config.toml
n_experts = 16
experts_per_token = 1
d_shared_expert = 320
moe_layers = [1, 2, 3, 4, 5, 6, 7, 8]
normalize_top_k = false
router_bias = true
init_std_router = 0.0159
norm = "rmsnorm"
max_seq_len = 1024
train_tokens = 430700000
Below are experts of layer 6 (counted from 0) of a mixture-of-experts language model. Rows are named gate (a neuron's input weights, with its number), up (a neuron's input weights, with its number) and show model dimensions 0-255. Each number is 200 + 20 x the weight over its row's rms, rounded and kept within 0 to 999.
Before each expert's rows: "mostly gets" lists some tokens that are sent to it at least half of the time. This comes from a sample of Wikipedia text that the model never trained on.

# expert 9
mostly gets: " =", ") =", ", he", ", she", "She", "="
gate2,191,215,171,165,205,211,235,227,204,243,201,174,182,212,175,167,198,187,211,197,210,195,175,213,202,232,181,208,188,166,211,165,195,228,235,190,168,183,200,223,223,198,223,168,221,206,152,210,199,197,152,183,205,218,231,184,178,189,189,188,225,194,189,201,174,214,190,195,226,192,219,210,183,232,188,172,187,186,191,183,189,178,213,212,174,198,225,192,179,202,206,219,190,212,214,188,202,192,222,186,192,183,192,210,228,173,184,196,180,193,193,152,207,210,218,170,225,200,194,201,218,217,201,214,216,199,204,180,217,239,181,227,216,196,178,178,204,217,175,216,190,180,188,204,168,178,170,205,204,212,194,210,181,225,237,224,207,218,198,169,224,215,192,175,181,219,189,227,172,192,187,222,226,182,205,219,221,250,231,177,239,181,209,204,184,199,193,210,181,211,212,193,194,194,205,211,170,195,219,196,195,163,194,215,211,196,205,219,213,235,186,202,182,223,193,230,203,176,202,193,209,207,186,233,198,184,183,246,193,155,247,208,185,189,238,210,171,226,210,239,214,207,206,214,205,220,228,190,216,190,183,204,185,148,181,161
up2,191,198,198,203,193,165,201,218,194,201,212,217,197,226,223,167,200,193,180,206,202,184,186,224,205,211,216,224,212,197,153,213,203,225,195,189,164,220,199,225,209,202,219,198,195,194,206,199,204,193,234,202,194,157,234,173,208,178,176,163,181,214,194,227,200,197,184,188,206,202,218,224,173,191,199,212,211,222,184,199,197,224,203,209,209,201,189,217,206,212,210,200,202,172,242,209,224,189,195,199,192,207,221,195,210,177,227,163,212,189,184,211,190,165,189,186,225,225,192,179,204,196,205,183,190,213,191,159,202,226,232,237,135,231,196,223,196,186,228,168,190,187,182,216,180,239,221,189,204,173,234,230,217,183,225,222,192,168,179,195,185,192,208,202,218,173,202,196,181,182,147,165,223,191,206,180,223,223,179,176,177,203,220,222,175,198,212,198,198,203,147,245,179,175,218,199,203,202,171,200,232,211,161,228,186,189,195,188,226,213,234,199,223,179,195,193,196,188,205,186,192,184,231,240,238,174,184,193,191,224,192,178,223,203,229,164,165,191,212,235,214,173,191,207,214,199,225,189,201,208,185,186,227,234,184,208
gate3,201,176,211,153,185,194,238,207,205,196,184,215,195,186,199,210,181,206,181,213,229,219,233,176,187,245,227,213,184,189,191,174,224,202,198,192,216,227,176,218,211,187,169,228,241,194,182,226,225,219,172,215,202,197,200,193,198,215,214,178,193,224,221,215,194,207,200,236,202,215,198,167,194,222,230,174,235,224,213,188,196,196,246,153,177,225,178,191,151,171,208,185,160,196,192,211,210,222,222,156,188,223,163,207,167,204,184,192,232,183,187,187,217,210,197,201,236,227,194,214,213,198,193,201,195,179,185,184,205,195,191,213,219,213,209,213,213,197,229,222,207,204,226,158,220,193,155,246,209,173,207,206,204,246,221,193,214,239,246,207,210,200,205,171,202,187,197,203,199,236,225,203,223,213,179,174,185,215,206,215,216,193,194,189,184,209,200,209,193,206,211,202,235,210,224,203,191,183,244,210,181,210,189,190,205,172,199,205,213,183,205,200,189,203,207,179,188,193,178,187,226,207,167,156,192,199,244,185,177,172,177,222,175,173,184,195,204,228,180,210,184,192,185,183,223,202,208,225,181,205,214,180,185,213,173,198
up3,211,193,192,207,218,214,209,210,188,196,222,196,221,211,194,218,182,186,195,202,207,249,184,185,172,204,233,197,221,229,226,155,185,208,197,205,228,195,196,219,211,184,199,200,236,223,237,183,195,180,212,189,201,198,201,221,155,176,222,218,197,241,206,174,188,205,194,221,190,205,189,163,216,217,222,239,173,186,211,189,208,196,155,213,168,206,202,183,151,178,231,187,174,209,199,195,195,181,166,163,200,189,195,201,187,202,164,207,204,176,209,206,223,179,238,207,206,171,212,186,195,214,183,210,202,191,176,221,224,206,204,207,199,193,199,219,210,205,225,180,178,216,200,189,162,174,213,238,211,193,234,186,217,197,172,158,188,189,214,216,200,213,256,203,155,216,175,214,212,200,195,214,193,195,211,252,227,172,212,210,225,202,215,176,223,203,203,217,205,232,215,170,193,184,201,164,169,233,222,212,223,208,225,172,233,208,186,187,193,161,192,214,206,192,221,197,198,225,184,186,220,167,202,193,204,211,211,213,201,205,173,173,208,198,190,200,205,197,205,234,233,218,195,195,226,223,183,181,203,238,231,198,155,192,171,181
gate4,217,197,220,183,224,205,192,214,184,169,220,197,189,194,182,182,177,217,199,206,197,197,209,206,198,189,152,230,187,141,224,224,202,188,217,217,210,194,216,199,218,236,207,219,169,166,213,177,205,200,215,184,201,224,247,210,215,212,222,221,196,191,168,168,195,199,199,204,168,194,218,173,175,183,156,222,171,190,164,184,197,196,199,169,219,217,216,217,177,203,191,223,201,197,206,202,223,166,183,193,214,215,168,208,215,199,185,201,200,223,218,173,213,205,167,191,190,201,171,195,196,166,213,176,178,215,178,215,187,179,179,199,176,172,194,201,187,233,163,221,210,217,234,236,191,211,189,208,211,230,211,197,209,196,187,202,219,182,206,198,203,188,227,192,209,211,217,216,227,177,209,157,196,214,171,157,217,175,204,179,224,199,177,200,216,168,203,199,214,223,181,212,214,186,198,181,164,169,214,185,189,172,231,220,214,180,189,175,214,225,192,207,178,197,245,231,202,196,211,158,168,234,225,203,158,215,184,198,215,214,190,202,206,196,213,217,187,196,174,226,208,154,199,240,221,211,180,196,211,191,257,196,216,186,195,212
up4,184,180,223,223,182,221,199,214,196,240,200,195,225,202,232,214,195,194,188,204,212,213,212,204,195,174,177,193,189,204,212,158,238,193,184,195,221,199,202,219,200,193,194,203,216,232,226,220,194,204,179,215,190,233,218,243,217,213,210,200,198,217,146,193,184,222,196,179,213,197,203,155,183,166,241,209,190,182,216,176,210,211,179,194,208,190,205,179,202,164,222,203,208,199,208,183,185,214,165,215,177,220,192,218,190,145,194,199,211,176,201,196,200,189,194,227,207,174,224,195,172,216,162,179,187,215,199,208,222,183,224,184,200,207,164,187,230,199,168,173,199,172,152,184,200,162,185,199,221,190,168,192,232,208,185,198,211,216,202,217,212,199,204,224,212,200,193,174,222,194,195,245,193,214,213,161,216,199,227,258,187,188,163,211,163,183,168,200,177,174,226,244,195,192,179,202,227,194,243,241,168,220,206,203,228,222,207,184,198,173,209,192,189,176,211,205,210,182,216,201,233,198,156,197,174,211,227,207,195,207,197,186,198,182,178,213,232,184,194,193,174,211,161,213,199,203,198,217,186,201,200,213,198,221,203,233
gate5,229,200,211,209,206,183,196,181,214,154,204,208,228,175,192,179,192,241,201,196,169,207,208,167,233,197,177,198,192,212,187,230,192,137,186,245,190,200,197,208,205,184,215,168,182,175,199,199,219,212,215,180,224,198,182,168,200,198,176,209,161,170,223,232,194,165,193,204,185,230,220,217,206,205,162,170,227,219,198,183,199,159,173,196,171,188,178,244,209,218,189,188,205,193,210,188,205,172,186,187,219,175,176,198,199,240,242,218,179,213,180,198,190,215,210,186,201,223,205,218,202,168,170,205,175,173,224,186,180,169,174,206,188,179,206,211,168,188,217,237,214,191,257,213,217,200,239,191,209,191,202,195,180,185,197,205,179,210,199,212,217,202,190,185,202,205,176,178,197,201,180,171,203,186,202,180,201,155,197,178,236,183,178,198,217,187,228,202,231,215,198,181,227,195,192,187,176,188,185,200,185,185,197,220,199,193,204,205,219,215,196,187,206,223,206,231,179,198,188,213,197,208,207,205,192,202,199,200,185,222,210,238,221,216,197,207,161,200,152,180,240,225,243,205,225,146,204,195,218,215,188,210,191,190,212,210
up5,221,215,189,194,185,201,191,205,192,173,208,198,212,198,211,200,202,171,195,212,201,212,187,235,179,199,227,184,207,180,202,189,182,228,226,190,165,220,197,174,184,198,213,228,198,208,178,206,207,222,171,201,164,185,206,239,186,215,193,249,259,201,173,208,229,202,219,186,178,155,196,177,205,211,209,217,197,167,162,158,193,204,231,199,250,216,190,177,240,166,161,189,214,195,180,199,193,214,235,191,166,210,161,230,215,190,153,179,196,194,234,183,202,182,173,208,197,208,199,181,220,216,199,228,209,206,232,220,170,257,220,223,199,181,211,195,216,229,211,195,223,212,193,208,200,200,181,200,205,229,202,197,204,216,238,195,193,197,220,208,179,182,192,222,198,212,212,174,226,198,233,199,209,193,183,184,177,189,220,203,179,248,178,208,198,249,203,197,174,197,202,242,190,226,198,229,187,202,222,184,216,199,211,164,177,178,163,195,221,191,234,225,193,187,209,200,219,176,193,166,187,231,184,176,181,198,172,200,206,174,183,185,208,199,208,231,188,202,196,204,188,220,188,198,208,211,225,211,185,183,201,182,215,224,205,200

# expert 8
mostly gets: " National", " Middle", " Old", " Prim", " Royal", "% were"
gate4,185,198,214,222,174,227,186,163,204,206,186,171,164,200,174,189,224,190,203,186,197,192,218,201,203,215,197,174,182,236,207,209,202,221,199,196,230,206,178,214,196,213,178,196,179,163,209,210,219,217,200,201,198,206,207,186,200,189,185,214,200,195,175,177,205,193,229,202,170,183,206,212,204,218,197,220,197,190,212,170,197,160,159,184,189,208,189,180,156,162,221,209,226,202,197,250,218,197,222,201,183,239,229,168,173,207,192,202,252,199,203,217,223,195,211,215,207,182,237,167,188,195,208,201,202,200,188,203,204,183,202,195,220,191,175,181,214,199,160,169,226,223,198,170,179,191,222,171,185,157,230,173,190,215,189,187,185,206,223,183,216,196,220,207,218,207,197,182,171,193,195,186,191,215,216,205,171,203,238,207,216,180,228,184,237,241,255,201,191,189,194,212,224,232,209,211,196,201,213,189,192,216,188,178,208,210,177,211,183,176,150,177,223,171,201,222,184,233,213,237,170,194,230,217,232,194,219,179,179,176,193,233,209,202,191,208,234,192,211,209,154,200,165,207,246,196,190,186,191,233,188,198,195,204,168,209
up4,201,191,234,215,181,198,190,208,200,217,202,209,237,168,207,191,240,191,208,206,201,221,208,195,187,214,233,186,193,219,134,194,205,189,203,241,192,221,189,187,203,161,190,181,225,222,210,228,190,197,197,227,238,207,240,194,204,192,223,208,227,168,215,200,198,206,174,230,216,185,207,167,163,187,203,200,203,189,239,198,193,194,189,179,202,190,211,216,212,195,198,181,180,219,214,174,174,216,158,182,200,206,205,207,182,167,201,176,206,205,178,172,196,210,188,201,172,190,166,212,203,195,208,242,195,211,191,209,170,189,232,145,197,229,199,177,202,161,202,180,198,182,188,180,186,178,202,204,197,222,168,204,201,202,169,243,212,200,167,197,179,177,201,229,233,189,174,202,220,214,207,198,184,164,184,236,225,215,226,186,218,197,211,200,202,197,215,210,209,221,207,196,220,177,176,193,162,171,185,199,209,208,188,195,216,203,191,159,224,198,185,208,215,250,202,192,224,238,233,200,226,226,211,200,173,192,217,240,196,237,200,221,228,212,175,187,152,179,227,207,201,189,195,220,202,215,202,214,177,183,215,166,185,198,179,185
gate5,171,184,200,162,179,208,199,203,214,220,203,200,250,186,192,222,174,188,193,189,184,235,188,187,181,204,186,176,177,215,222,211,240,199,189,255,165,228,158,188,165,178,202,178,212,176,173,156,198,157,208,205,195,179,190,217,201,189,202,217,136,198,201,215,208,219,207,195,179,221,207,214,216,185,181,197,227,208,194,182,190,227,193,179,216,184,171,184,200,205,165,208,229,196,169,199,182,194,202,188,195,192,214,222,194,221,213,213,207,220,221,148,188,189,168,187,191,210,193,192,189,202,151,214,212,181,212,246,170,170,191,201,189,178,213,213,214,197,200,199,235,240,228,211,219,212,192,190,185,178,199,196,206,206,196,191,232,183,199,202,200,192,221,211,200,183,191,200,205,203,227,184,164,183,220,187,209,225,211,203,202,221,196,181,231,186,202,256,196,203,215,217,168,191,182,210,232,187,225,161,176,207,156,195,187,226,237,179,166,233,203,195,183,190,203,190,208,174,205,226,220,200,201,194,183,202,210,194,238,208,221,197,196,209,210,200,241,228,228,214,213,212,180,212,217,208,198,199,182,210,229,183,230,204,210,228
up5,209,183,210,189,199,170,218,213,191,203,184,198,203,195,224,202,208,169,176,197,184,189,196,187,191,198,195,151,248,168,220,221,197,179,204,195,192,253,207,190,214,206,191,202,199,199,204,192,208,208,235,236,207,190,181,231,189,198,183,207,200,177,195,183,237,212,204,187,193,190,181,202,216,186,211,235,208,191,236,205,178,181,195,179,212,186,215,219,224,183,188,181,209,204,182,184,184,182,175,208,170,209,178,207,183,179,196,183,178,219,225,208,196,239,190,211,223,150,191,213,137,209,175,190,186,187,207,161,203,209,187,177,229,198,175,184,248,199,198,202,190,199,168,200,192,187,181,209,209,214,210,169,186,233,232,197,209,206,193,179,198,201,189,202,228,207,172,209,213,165,204,206,193,213,177,199,178,191,239,208,219,228,195,217,218,183,207,194,213,224,176,190,163,267,201,224,197,223,204,211,199,169,172,157,210,201,172,156,209,170,223,197,182,183,221,187,182,204,228,211,182,210,168,165,211,202,195,224,215,236,174,201,199,150,204,193,181,158,217,169,182,190,179,201,234,228,196,228,199,213,191,179,205,205,185,209
gate6,180,172,192,239,156,225,162,197,210,209,190,227,170,174,183,171,176,209,206,203,213,186,187,233,198,221,219,225,251,181,203,232,182,195,209,222,221,199,183,216,156,180,179,205,226,196,213,218,224,214,209,196,219,210,212,206,193,199,218,196,211,169,202,216,173,223,195,205,201,201,218,179,235,183,199,183,189,186,209,183,203,224,215,211,215,176,197,208,221,175,192,217,192,182,210,196,186,205,215,203,186,163,201,215,210,213,185,171,227,233,172,206,241,199,225,242,194,174,216,199,202,187,223,171,217,220,193,204,201,234,198,192,211,166,189,217,187,212,158,221,199,235,215,214,224,192,175,198,186,187,194,232,202,206,194,179,168,231,174,208,197,190,180,181,206,242,198,183,183,215,232,198,201,220,219,194,261,192,191,198,214,184,199,233,194,227,196,189,219,149,221,189,235,211,165,172,212,199,223,164,191,186,165,205,225,220,201,255,199,200,198,206,228,199,219,184,209,197,183,203,235,216,210,184,201,199,198,205,239,180,232,187,187,236,215,221,198,184,186,196,223,179,201,205,181,176,224,177,199,218,188,200,195,183,200,171
up6,204,219,221,151,172,195,160,204,214,198,207,201,204,193,179,181,208,198,216,195,169,233,189,195,213,191,207,165,183,194,228,169,201,208,199,209,194,206,202,169,194,174,240,218,248,225,204,191,165,213,144,222,199,190,184,180,226,206,205,187,219,204,138,179,201,206,173,211,232,220,203,231,185,213,214,191,203,192,196,162,150,197,186,202,169,182,217,228,174,213,186,168,171,182,215,186,171,223,202,215,222,189,179,199,222,207,192,211,198,199,187,200,207,219,195,191,224,191,210,199,188,191,188,202,190,218,212,220,197,207,180,215,184,196,203,201,203,204,207,229,209,184,192,222,207,252,199,238,188,224,179,213,191,185,231,194,223,183,195,223,200,210,191,209,226,204,186,198,181,220,191,202,167,213,186,182,196,251,208,216,225,224,197,206,241,185,176,187,228,206,183,176,212,203,198,219,184,211,173,202,202,213,211,178,204,219,236,184,201,209,218,182,183,213,174,219,199,158,242,212,190,194,199,208,243,182,217,185,193,173,189,206,216,217,237,227,191,204,182,207,252,187,206,164,169,188,232,225,176,203,195,166,205,176,234,200
gate7,219,218,203,197,206,195,215,214,224,215,184,198,186,188,219,226,172,202,199,193,174,170,187,217,216,224,184,223,221,193,193,198,180,206,205,208,212,204,172,216,200,196,228,208,170,177,221,172,181,233,218,177,234,234,196,233,209,202,182,178,193,205,208,202,182,201,186,188,221,209,202,216,195,199,207,207,215,189,218,177,174,193,185,217,230,222,218,150,195,229,234,211,181,204,162,219,216,183,206,183,198,168,201,171,191,229,230,184,199,176,210,225,252,206,215,196,179,165,208,215,235,256,184,196,194,192,187,190,216,223,203,180,222,205,218,177,204,201,183,240,192,212,226,244,195,191,167,166,186,161,220,176,188,214,183,202,206,218,171,202,176,216,213,239,161,178,193,206,184,215,198,178,194,203,188,209,201,228,194,181,193,184,190,212,245,206,185,180,187,167,187,220,209,172,181,184,195,191,231,193,201,220,172,155,231,192,210,203,184,203,193,189,191,173,216,202,192,222,150,194,191,183,159,233,191,207,189,182,224,162,223,176,181,224,217,207,178,177,172,159,210,195,207,214,196,209,174,220,186,190,211,193,179,171,187,221
up7,222,189,235,206,210,210,187,177,223,208,196,210,216,189,190,196,175,194,231,194,179,184,171,223,194,210,243,217,206,196,181,229,206,201,211,184,254,245,166,206,217,222,188,210,185,208,185,201,182,196,206,191,232,206,215,213,197,184,228,167,194,205,200,195,180,204,161,203,254,222,188,165,177,205,209,217,216,189,223,198,189,242,226,207,191,174,212,201,211,175,203,164,196,196,157,218,191,193,210,178,206,217,231,163,225,212,179,192,145,189,210,145,195,213,195,232,186,182,199,186,181,218,175,215,186,205,184,175,209,156,174,192,208,230,196,180,177,197,210,193,184,206,219,192,232,190,190,203,179,192,192,181,198,227,234,220,166,218,178,180,184,218,213,167,181,200,222,201,218,221,178,174,145,189,209,171,175,190,207,216,217,219,182,184,197,177,219,199,161,206,166,190,201,211,176,187,225,190,223,179,208,219,174,179,240,205,161,206,210,179,177,175,200,200,218,201,211,218,194,207,200,165,177,197,200,213,208,207,195,192,183,157,227,167,191,228,178,225,183,193,202,195,221,203,202,184,212,202,222,200,187,202,203,219,216,205

# expert 14
mostly gets: "    ", "Al", " Abd", " Kat", " | Al", " | \"I"
gate2,227,204,225,179,202,238,195,193,193,182,201,206,194,225,194,195,192,168,180,228,203,217,183,188,204,204,196,212,237,183,198,172,194,179,200,182,196,243,192,190,222,183,222,165,242,186,200,253,177,169,189,175,233,246,214,183,199,208,197,236,211,235,225,220,209,213,212,221,202,206,173,203,192,188,226,218,216,208,183,187,191,208,209,173,226,204,145,195,187,183,211,197,194,242,218,199,217,160,185,163,191,184,186,187,242,248,240,179,207,194,205,181,191,194,235,178,242,208,204,189,184,207,199,187,213,197,198,204,196,193,213,156,197,221,202,205,190,179,176,177,185,213,193,222,205,228,200,215,206,235,202,200,232,224,191,197,206,188,211,192,206,176,192,168,227,204,175,177,165,169,188,144,171,187,207,191,203,211,179,200,195,176,208,204,232,201,181,161,210,196,197,190,198,195,203,211,209,210,188,195,196,199,172,222,195,186,201,213,211,214,190,193,210,209,183,185,211,209,182,229,186,201,202,221,164,185,206,179,195,197,190,202,192,201,203,202,210,191,191,211,185,185,237,204,214,193,173,180,129,239,245,207,224,164,195,221
up2,205,193,185,219,202,198,235,177,205,212,185,159,200,187,222,202,202,213,203,185,183,193,146,213,199,219,191,178,181,164,187,171,215,169,187,161,178,215,160,203,224,214,257,180,183,205,172,176,171,196,196,212,230,196,219,199,171,205,219,196,223,198,220,178,185,200,235,201,222,218,216,212,222,173,232,184,214,195,228,184,202,209,202,198,225,192,175,210,185,164,194,193,201,232,223,240,200,193,197,194,198,186,163,201,218,218,213,189,179,198,209,218,198,178,222,201,201,220,213,221,207,201,174,154,160,218,205,173,219,203,195,209,188,184,207,205,186,199,223,179,184,180,210,185,195,178,249,204,178,171,224,199,225,185,203,190,231,214,192,179,182,170,195,222,185,198,188,210,188,184,234,218,225,204,158,192,184,200,164,182,203,190,232,203,205,187,199,206,197,179,218,206,161,195,239,204,193,180,202,218,264,189,206,215,160,213,194,185,186,189,244,192,178,195,209,195,176,195,212,183,196,196,204,169,201,228,202,218,186,237,204,200,152,221,227,215,224,210,229,217,195,208,198,201,177,209,177,225,219,164,188,231,203,194,212,183
gate3,214,208,176,206,170,236,222,220,191,215,204,192,241,184,183,195,240,192,185,181,186,224,201,178,206,242,211,212,187,203,201,201,234,236,181,207,183,217,224,201,185,223,222,230,175,217,194,226,216,193,221,215,226,200,207,174,200,197,198,170,192,241,192,204,202,218,194,209,166,247,226,232,249,185,195,200,210,167,172,173,211,186,171,194,191,212,202,159,210,212,190,194,218,191,187,228,195,193,202,154,177,209,179,203,182,199,189,212,200,218,226,201,219,230,209,223,221,192,190,226,189,190,220,216,178,186,190,204,210,204,187,172,193,180,215,213,206,219,217,203,202,189,212,220,260,208,171,158,177,200,185,212,196,220,215,217,209,155,251,214,200,167,184,217,160,164,191,206,189,183,199,212,222,213,216,210,205,209,231,219,203,156,226,197,191,212,215,210,202,196,224,168,205,219,169,222,190,195,220,193,206,213,195,206,187,181,220,185,191,197,197,193,230,202,200,218,222,177,203,196,224,211,196,206,221,183,223,123,203,197,197,212,209,165,222,189,182,231,238,186,188,191,223,222,225,195,202,203,202,225,197,203,228,185,184,188
up3,189,229,196,190,193,233,222,194,207,215,247,217,138,177,222,208,196,190,226,199,181,208,176,231,201,201,203,215,214,185,214,187,205,207,187,187,163,217,185,168,191,198,179,204,274,198,192,238,197,243,175,208,191,196,208,248,168,211,219,170,208,194,173,218,217,222,172,171,211,186,188,196,180,214,170,206,198,202,191,211,211,214,216,229,216,172,244,239,224,214,169,199,198,187,228,213,215,215,199,243,212,194,204,205,196,228,222,211,198,206,202,169,219,175,194,172,192,209,186,206,174,171,189,221,198,204,243,182,194,198,231,212,182,203,216,226,184,206,199,185,207,178,200,224,199,190,182,203,186,187,218,200,205,156,211,194,182,213,212,182,197,198,161,194,205,241,205,189,233,220,174,176,185,210,177,193,199,185,188,186,205,195,188,201,181,205,200,221,209,219,195,201,221,194,201,187,211,178,231,201,193,197,175,191,192,281,233,207,209,208,186,202,219,213,196,211,206,201,204,204,206,207,192,187,195,212,189,181,176,180,199,210,153,178,160,169,205,193,185,223,198,163,181,223,195,245,220,197,187,191,204,237,199,188,214,214
gate4,204,202,207,215,193,241,178,221,195,152,193,177,190,214,178,204,208,220,184,228,203,200,207,216,197,191,219,177,226,202,256,172,207,188,187,189,215,194,195,204,204,190,231,226,179,192,212,181,187,213,162,209,194,193,196,184,176,170,234,194,208,188,189,233,188,180,192,231,195,204,220,184,205,202,223,175,182,196,151,197,221,174,231,185,196,195,204,169,172,216,189,223,168,218,204,211,217,181,182,190,186,206,207,175,192,231,233,167,195,207,174,199,212,209,192,231,173,226,264,196,168,184,232,229,203,158,182,206,241,221,217,200,239,185,195,190,196,199,198,205,207,141,205,206,187,237,220,164,199,209,199,220,208,192,219,191,165,174,206,232,202,216,175,191,185,223,215,204,226,174,209,202,166,205,219,200,206,228,177,213,182,195,213,200,189,222,212,176,207,198,210,174,256,232,182,214,207,215,185,224,170,208,180,214,196,220,200,178,238,214,183,209,185,191,184,189,213,205,180,169,197,201,229,212,191,189,200,229,208,188,186,192,227,209,188,190,192,231,196,200,207,210,218,203,221,238,198,178,210,236,173,226,219,213,214,190
up4,206,168,186,177,219,187,251,205,226,159,199,199,157,236,200,196,197,202,223,197,216,176,211,161,210,213,199,196,179,195,203,200,219,182,209,201,194,233,187,225,195,170,208,188,218,188,219,218,215,151,209,211,185,186,187,194,180,202,181,216,207,224,177,197,215,234,199,210,187,176,203,208,221,200,226,188,202,179,205,183,185,236,214,208,195,205,149,195,225,232,213,222,190,218,226,169,215,199,217,218,173,168,212,208,214,204,238,205,213,196,211,235,208,231,208,222,239,198,195,207,215,202,221,205,198,226,208,199,171,174,197,210,187,234,184,189,214,177,180,210,199,192,194,170,205,181,202,199,201,212,192,204,192,194,223,175,139,191,162,176,193,200,213,185,188,243,210,172,210,220,207,167,209,228,196,168,203,223,207,243,192,193,198,216,205,194,234,215,218,183,227,161,219,219,195,211,187,202,225,216,219,222,203,221,195,222,170,205,173,191,179,235,224,216,202,174,192,181,207,190,201,193,207,220,207,206,179,195,184,186,188,223,173,165,210,166,206,210,212,203,159,155,212,179,158,160,218,171,177,208,222,172,189,226,194,212
gate5,190,204,222,208,217,191,149,204,204,188,192,226,197,215,190,187,188,179,200,182,213,197,188,177,221,225,233,204,214,206,207,199,195,192,177,209,166,188,208,214,228,185,211,193,190,240,163,218,193,225,182,165,205,220,158,181,183,225,223,225,226,190,176,182,208,175,230,217,178,208,178,228,181,184,190,187,190,196,185,179,222,230,228,204,209,200,201,175,193,219,220,171,184,186,230,183,233,220,219,208,219,169,210,179,246,182,224,227,197,174,185,182,197,222,233,177,210,198,209,200,177,191,193,162,213,206,220,230,176,213,178,179,178,194,202,191,148,211,191,215,232,204,205,180,190,218,170,217,215,199,202,172,181,179,161,168,211,217,199,231,175,191,209,192,248,186,187,196,233,204,225,168,175,228,193,210,214,236,184,186,179,188,201,213,177,193,196,198,188,182,192,189,192,190,203,151,195,202,201,209,181,204,222,207,206,193,181,214,195,212,173,162,203,182,195,191,176,217,199,167,196,194,172,168,226,169,201,252,200,200,194,224,233,189,226,202,186,172,195,194,188,216,188,184,181,220,178,161,184,235,199,204,178,224,170,194
up5,176,184,188,148,187,192,206,202,173,212,214,182,170,190,193,195,216,213,221,210,186,178,235,213,166,205,167,166,192,188,187,187,229,201,194,191,246,212,201,222,173,216,172,177,218,199,212,274,233,213,200,149,174,216,218,171,191,190,205,205,197,220,214,222,204,200,241,193,176,206,223,201,204,194,236,229,209,252,211,185,225,202,207,165,229,201,199,237,212,203,192,195,209,194,211,188,174,196,195,197,208,194,195,194,205,202,216,191,230,207,210,190,207,190,184,171,232,194,244,231,207,199,165,213,200,201,223,222,188,243,211,199,153,179,204,213,190,193,188,204,199,172,193,202,193,167,212,193,180,221,204,228,228,206,203,207,216,192,175,210,204,202,217,204,194,178,229,216,154,184,208,199,180,160,179,190,211,186,184,169,225,190,185,211,183,207,183,195,177,250,190,187,219,210,195,231,198,216,193,209,214,175,207,197,156,207,214,199,209,187,203,191,206,231,226,166,196,210,209,187,202,176,218,162,242,226,207,185,180,193,193,208,181,218,187,186,187,225,197,171,185,211,183,197,168,191,198,202,218,221,186,198,225,177,235,224